Experts of a small language model: 5175 steps.
Below are experts of layer 6 (counted from 0) of a mixture-of-experts language model. Rows are named router (the router's row for the expert) and show model dimensions 0-255. Each number is 50 + 10 x the weight over its row's rms, rounded and kept within 0 to 99.
After each expert's rows: "comes after" lists some tokens at least twice as common just before its tokens as in all text. This comes from a sample of Wikipedia text that the model never trained on. Tokens count by the router's weight.

# expert 55
router:38 44 42 42 39 38 52 54 41 37 35 43 52 50 54 60 49 56 40 38 52 45 43 59 42 43 54 53 38 69 51 58 38 58 37 49 42 50 46 54 60 66 53 56 67 31 56 52 43 46 53 37 37 46 38 40 56 57 37 47 25 47 64 63 42 54 38 56 64 46 29 40 51 39 49 56 60 57 24 42 41 39 56 60 25 65 59 31 52 58 43 53 69 44 56 55 43 64 42 26 41 42 45 41 63 64 45 39 40 49 55 56 61 47 58 46 38 56 67 33 58 61 50 50 39 51 47 35 67 44 38 52 58 65 47 56 50 44 73 46 46 45 48 39 58 49 54 67 52 48 40 54 56 39 43 40 53 69 60 61 72 38 43 41 54 48 57 52 50 56 51 49 40 26 36 57 47 53 42 49 62 53 47 67 41 61 39 60 57 41 40 61 37 50 27 70 61 51 37 41 41 50 49 42 52 42 33 53 64 45 55 59 57 66 69 34 57 51 65 41 47 54 42 63 43 53 57 54 35 58 52 58 60 48 67 35 51 62 51 46 45 36 53 56 54 53 48 42 46 65 54 35 52 55 47 52
comes after: ",", " However", "4", "5", "6", "7"

# expert 12
router:30 50 60 47 49 68 54 53 69 44 47 53 56 46 36 49 55 27 56 47 63 58 49 51 52 38 42 50 54 47 43 64 62 45 67 70 52 27 50 49 36 59 47 43 46 50 59 41 46 44 53 54 48 60 70 36 49 39 49 50 64 49 34 39 49 60 43 46 36 42 53 40 48 54 44 34 65 38 53 45 30 59 36 40 53 47 67 44 63 51 51 53 46 57 46 64 45 49 57 59 51 48 46 61 54 59 55 51 73 52 54 56 43 34 34 43 52 31 59 62 69 48 50 38 61 53 66 48 32 59 59 48 74 41 58 69 55 60 63 49 51 49 48 51 41 24 53 38 46 44 47 48 78 57 38 50 71 47 44 56 30 53 44 48 43 39 60 43 42 34 57 49 44 39 40 48 43 54 56 64 43 61 52 66 63 62 49 58 43 49 61 54 65 47 52 48 52 50 33 25 39 55 44 44 41 40 53 62 55 45 51 58 56 46 44 44 39 57 60 60 49 27 31 67 56 70 55 49 47 45 53 57 49 45 45 40 40 53 53 43 39 50 44 54 60 35 46 65 48 53 29 26 57 50 39 66
comes after: " of", "\n", ".", ",", " and", " \""

# expert 20
router:57 40 65 45 64 56 36 38 43 65 59 62 58 58 58 46 44 45 61 62 66 50 38 39 54 53 40 51 55 56 39 36 43 56 49 63 56 42 61 33 63 42 39 58 49 50 43 32 54 64 62 60 42 35 46 65 56 46 67 49 37 32 62 50 43 44 42 56 44 49 47 58 43 51 57 52 42 58 57 56 40 30 32 54 55 64 31 36 36 31 31 61 50 54 35 41 60 44 55 71 41 43 33 38 45 52 39 66 57 58 42 34 56 60 56 43 37 45 42 50 44 44 46 46 51 54 64 55 77 32 61 26 47 44 61 47 42 43 50 48 41 53 31 56 44 55 58 55 63 50 47 40 48 45 59 50 47 56 44 54 55 48 61 42 50 58 51 67 52 60 45 46 34 58 47 45 43 41 53 65 52 45 41 38 60 51 58 62 50 61 41 46 56 59 60 41 67 53 47 54 36 53 59 44 46 53 52 49 37 33 65 62 32 37 64 53 52 43 69 53 56 37 42 74 34 44 60 39 51 44 47 51 45 39 38 58 51 33 73 66 53 60 42 43 58 56 44 39 67 34 52 30 47 48 53 46
comes after: "–", " ", ".", "1", "-", "/"

# expert 33
router:35 53 43 54 61 61 60 54 52 50 61 53 57 50 57 52 43 50 64 66 39 52 50 37 43 56 36 44 59 46 46 49 40 53 46 50 43 68 35 63 46 48 56 42 65 50 43 47 68 44 41 33 51 50 42 50 41 38 44 44 58 45 32 39 46 41 63 47 60 49 53 52 65 42 65 41 46 54 54 73 65 77 42 54 60 51 42 47 34 43 52 55 49 35 59 43 52 43 64 53 64 70 52 49 46 43 54 49 56 55 56 38 44 47 63 68 37 53 61 66 71 35 36 52 62 46 42 58 41 64 59 49 60 55 61 42 55 30 57 71 32 46 41 41 56 31 33 37 39 45 40 61 43 39 59 32 42 41 45 51 59 61 47 49 36 44 61 72 46 51 48 53 48 32 54 69 56 51 55 54 73 47 36 42 51 46 58 49 43 32 41 53 55 39 45 43 57 53 42 55 46 54 42 42 61 36 71 65 43 38 33 38 39 50 51 57 62 47 53 42 65 60 54 55 36 53 54 51 46 45 60 41 43 57 46 63 65 58 55 52 42 64 62 74 48 55 42 47 55 21 42 57 44 43 34 53
comes after: "0", "1", "2", "9", "8", "7"

# expert 8
router:45 42 45 52 43 50 51 50 53 56 47 50 22 32 53 42 47 60 49 55 61 52 46 54 56 47 39 68 59 54 55 46 64 49 49 63 68 48 55 39 54 43 48 42 59 34 34 63 50 38 41 48 38 43 36 54 58 41 47 50 45 55 62 35 51 52 62 52 39 78 45 56 61 50 60 63 64 52 35 38 52 52 48 43 41 66 42 48 51 59 48 49 48 68 39 56 62 35 48 54 41 39 61 45 46 55 32 18 65 40 52 65 52 54 45 28 49 39 35 35 53 41 61 33 49 28 40 40 49 45 46 68 43 54 50 46 38 63 49 29 71 62 54 42 40 41 52 55 48 64 40 45 54 63 53 52 51 47 58 37 54 66 48 56 55 30 56 41 55 67 52 71 58 33 44 45 44 46 68 22 66 54 47 39 36 28 43 52 47 50 52 64 47 45 29 54 56 46 51 55 65 50 69 33 49 42 60 53 49 51 56 49 56 44 33 46 56 47 53 47 54 51 55 57 62 65 45 43 51 50 58 62 38 53 45 39 43 54 35 60 63 38 49 51 51 32 57 50 38 66 53 53 60 58 57 55
comes after: " S", " P", " H", " N", " R", "S"

# expert 46
router:53 58 43 53 55 63 49 39 46 51 56 47 47 41 48 35 65 37 39 60 56 50 69 41 62 59 50 43 33 44 64 58 45 50 51 57 58 48 47 44 54 68 38 41 41 64 66 32 35 34 35 56 45 32 54 49 36 46 41 38 60 57 58 53 41 61 39 56 59 71 63 48 65 43 78 56 63 58 33 48 48 54 72 49 27 41 54 64 47 60 45 60 64 33 48 39 46 51 66 52 36 58 60 47 69 33 67 35 64 56 41 58 64 40 53 50 63 51 36 47 60 46 52 60 64 53 45 49 53 60 69 50 69 49 47 52 65 46 48 46 44 66 66 48 51 58 36 46 58 61 51 43 57 51 48 27 63 57 59 45 40 25 53 49 57 54 58 36 64 42 38 65 59 61 31 44 42 36 53 31 55 41 46 35 57 57 65 47 43 49 45 53 48 53 47 53 53 49 35 65 62 34 54 57 45 43 54 55 47 48 50 54 61 57 56 50 55 51 52 60 39 48 50 59 36 48 36 51 52 36 42 52 40 39 31 47 34 45 39 43 32 51 54 46 46 37 43 43 53 51 58 38 64 57 39 48
comes after: "\n", " of", " in", " at", " to", " for"

# expert 32
router:35 63 40 41 61 46 50 40 41 52 49 48 33 53 44 65 37 54 54 46 59 45 63 31 59 46 58 59 51 51 43 43 47 58 59 57 47 53 68 54 44 59 34 52 65 43 55 61 63 36 37 58 39 69 62 49 47 63 51 43 56 36 38 58 33 44 54 59 35 77 56 59 67 58 44 37 48 51 51 63 32 52 42 43 42 54 57 54 41 57 54 37 39 51 48 82 28 41 48 25 54 57 44 52 50 39 37 52 40 54 48 45 34 44 34 60 53 60 65 53 41 47 56 50 63 50 40 48 48 49 59 41 57 55 50 40 54 44 48 50 51 22 47 65 64 42 45 62 62 72 50 53 73 60 31 56 48 44 49 39 36 61 64 48 63 59 62 60 59 54 36 45 41 54 44 63 55 39 53 45 42 46 54 53 50 34 61 68 46 53 37 51 46 50 51 59 52 40 58 56 44 61 45 63 48 50 54 53 34 34 46 41 49 44 55 49 60 56 44 44 53 43 43 51 46 32 63 72 50 44 56 49 45 38 37 58 45 70 67 48 47 39 31 68 34 67 64 56 53 34 55 47 57 51 57 46
comes after: " |", " ", "1", "3", "4", "2"

# expert 29
router:45 39 48 47 49 53 51 54 47 48 26 64 48 66 51 52 56 48 39 53 50 46 52 37 54 62 59 54 63 33 45 44 47 52 40 46 44 48 57 45 28 56 59 44 66 54 51 28 46 36 55 52 55 43 70 36 62 59 49 54 55 41 54 23 52 43 54 53 53 59 61 58 55 58 62 54 63 50 50 41 59 58 40 68 44 56 45 47 50 40 38 59 57 43 65 51 51 52 70 56 31 52 45 54 39 53 36 55 49 64 20 45 57 52 46 69 64 52 54 58 52 59 52 44 66 60 46 64 64 32 52 57 50 60 29 49 61 63 71 43 47 65 39 57 36 59 33 57 50 43 56 47 42 38 42 61 66 55 45 39 23 44 44 41 67 70 45 44 48 62 35 57 51 46 53 55 50 57 47 52 67 56 45 49 38 22 31 40 44 50 57 35 48 47 48 50 46 64 36 44 54 44 66 44 59 66 53 35 52 46 41 43 62 56 42 38 55 56 68 41 41 32 51 39 54 42 49 48 57 28 53 50 68 43 54 53 40 51 42 52 65 53 62 56 46 55 58 58 64 70 34 59 42 49 44 49
comes after: " such", ",", " was", " known", " served", " to"

# expert 18
router:48 52 56 43 56 43 51 67 67 46 59 62 40 61 55 51 47 45 51 56 48 53 55 60 23 45 55 54 43 36 40 53 53 61 49 37 44 55 56 51 59 67 62 56 57 37 40 56 53 44 40 46 48 54 42 57 66 67 45 43 59 57 55 57 71 47 45 42 48 48 59 44 59 35 59 38 69 52 47 62 41 36 43 42 62 49 48 52 51 46 36 49 55 60 64 52 56 61 50 45 44 50 53 41 40 61 49 46 56 42 48 51 49 53 61 41 63 42 42 39 45 59 66 36 46 57 34 49 55 58 41 61 56 52 23 65 32 50 37 63 47 33 25 58 45 45 55 47 42 44 50 47 66 48 52 38 52 31 48 30 41 29 67 42 58 42 49 55 63 43 62 29 45 55 48 62 49 30 51 39 40 57 39 53 45 52 45 46 50 73 39 70 38 45 46 47 48 50 35 60 49 53 43 50 37 62 63 52 68 50 44 69 83 30 48 58 62 49 52 61 41 68 57 46 54 57 46 66 33 45 61 42 54 50 51 69 57 45 63 62 49 28 54 60 50 45 55 59 53 49 48 46 46 78 44 46
comes after: "\n", " =", "==", " ==", " Al", " O"

# expert 39
router:32 40 51 54 40 46 40 73 43 48 49 29 42 59 44 69 48 26 58 55 60 63 37 56 53 46 42 33 31 35 57 48 64 48 41 47 37 51 57 61 54 48 35 39 42 60 52 41 40 60 51 36 51 59 55 52 42 50 42 62 56 30 40 43 32 35 63 41 54 49 40 60 60 70 49 54 64 42 46 53 29 48 51 58 40 65 37 58 67 60 36 58 50 71 46 39 52 62 51 37 47 50 47 45 49 63 49 84 37 48 50 51 38 48 53 35 58 70 34 48 54 50 63 63 51 61 48 60 60 46 45 63 47 42 32 26 56 44 53 57 60 45 41 59 49 40 50 44 59 37 60 41 47 63 51 60 45 59 56 44 57 42 58 58 55 53 57 44 39 54 52 26 57 36 62 57 48 54 57 54 47 37 49 50 45 47 50 61 53 55 45 70 41 33 65 68 70 65 49 56 55 64 39 53 25 46 51 57 40 65 54 44 44 51 46 45 50 52 59 52 52 65 60 43 59 62 57 46 33 50 63 54 38 53 52 52 57 44 55 41 66 43 49 43 55 56 46 57 47 33 43 52 38 62 47 61
comes after: " ", " G", " (", " g", " $", "G"

# expert 23
router:61 37 39 47 57 53 60 45 60 37 56 41 52 59 51 41 55 44 40 46 27 46 40 55 44 36 61 53 53 57 66 50 46 47 38 53 51 57 32 43 48 49 43 65 49 50 53 39 68 51 44 41 39 73 49 53 45 63 48 42 58 80 49 49 41 47 61 24 66 32 51 59 47 57 57 53 58 48 36 66 56 44 43 62 37 33 66 45 49 33 48 41 68 43 45 40 47 54 43 45 49 66 50 66 42 60 55 27 35 53 32 46 58 44 69 49 62 60 63 59 46 44 42 50 57 51 41 44 41 47 53 20 55 25 53 57 45 47 57 44 59 49 61 52 48 67 50 47 59 53 61 39 43 68 56 43 60 47 42 33 61 56 61 52 37 34 62 46 42 48 42 49 66 65 57 45 32 42 52 54 60 63 56 54 62 53 66 43 46 61 44 38 61 47 50 57 43 54 55 52 37 49 37 44 26 48 36 43 60 55 46 64 65 46 43 56 55 49 62 29 46 54 43 42 36 36 46 38 62 41 50 52 44 65 70 61 63 50 57 50 30 53 31 55 49 60 46 45 54 49 56 50 50 60 53 62
comes after: " New", ",", " United", " the", " in", " of"

# expert 61
router:39 53 61 53 59 52 65 62 48 46 41 45 46 32 42 49 39 43 47 60 53 47 52 44 51 52 54 60 65 56 42 57 32 42 48 46 34 46 45 41 32 60 67 45 37 55 63 28 44 54 61 63 44 43 61 46 52 48 47 52 33 50 52 60 39 58 42 62 61 26 40 49 54 36 63 54 43 53 39 34 52 46 46 39 46 51 41 64 50 56 65 37 43 45 58 55 50 50 61 40 50 42 31 60 52 48 37 54 47 45 47 45 58 43 45 36 62 40 35 58 53 47 62 45 56 52 51 60 32 53 53 43 64 47 57 59 34 66 35 35 55 62 54 64 50 42 32 56 40 57 61 55 63 59 59 39 36 29 39 54 39 49 53 28 48 76 52 36 59 51 57 36 45 53 61 54 43 36 46 52 37 59 55 37 44 54 37 66 44 44 46 58 39 39 37 40 46 57 38 61 66 70 62 41 45 53 56 66 52 37 40 41 46 53 72 62 47 53 63 45 54 46 65 50 32 45 47 45 50 51 54 40 39 32 45 38 60 50 53 65 49 44 73 54 71 60 41 49 77 54 58 53 57 35 68 51
comes after: " |", ";", "3", "4", "1", "2"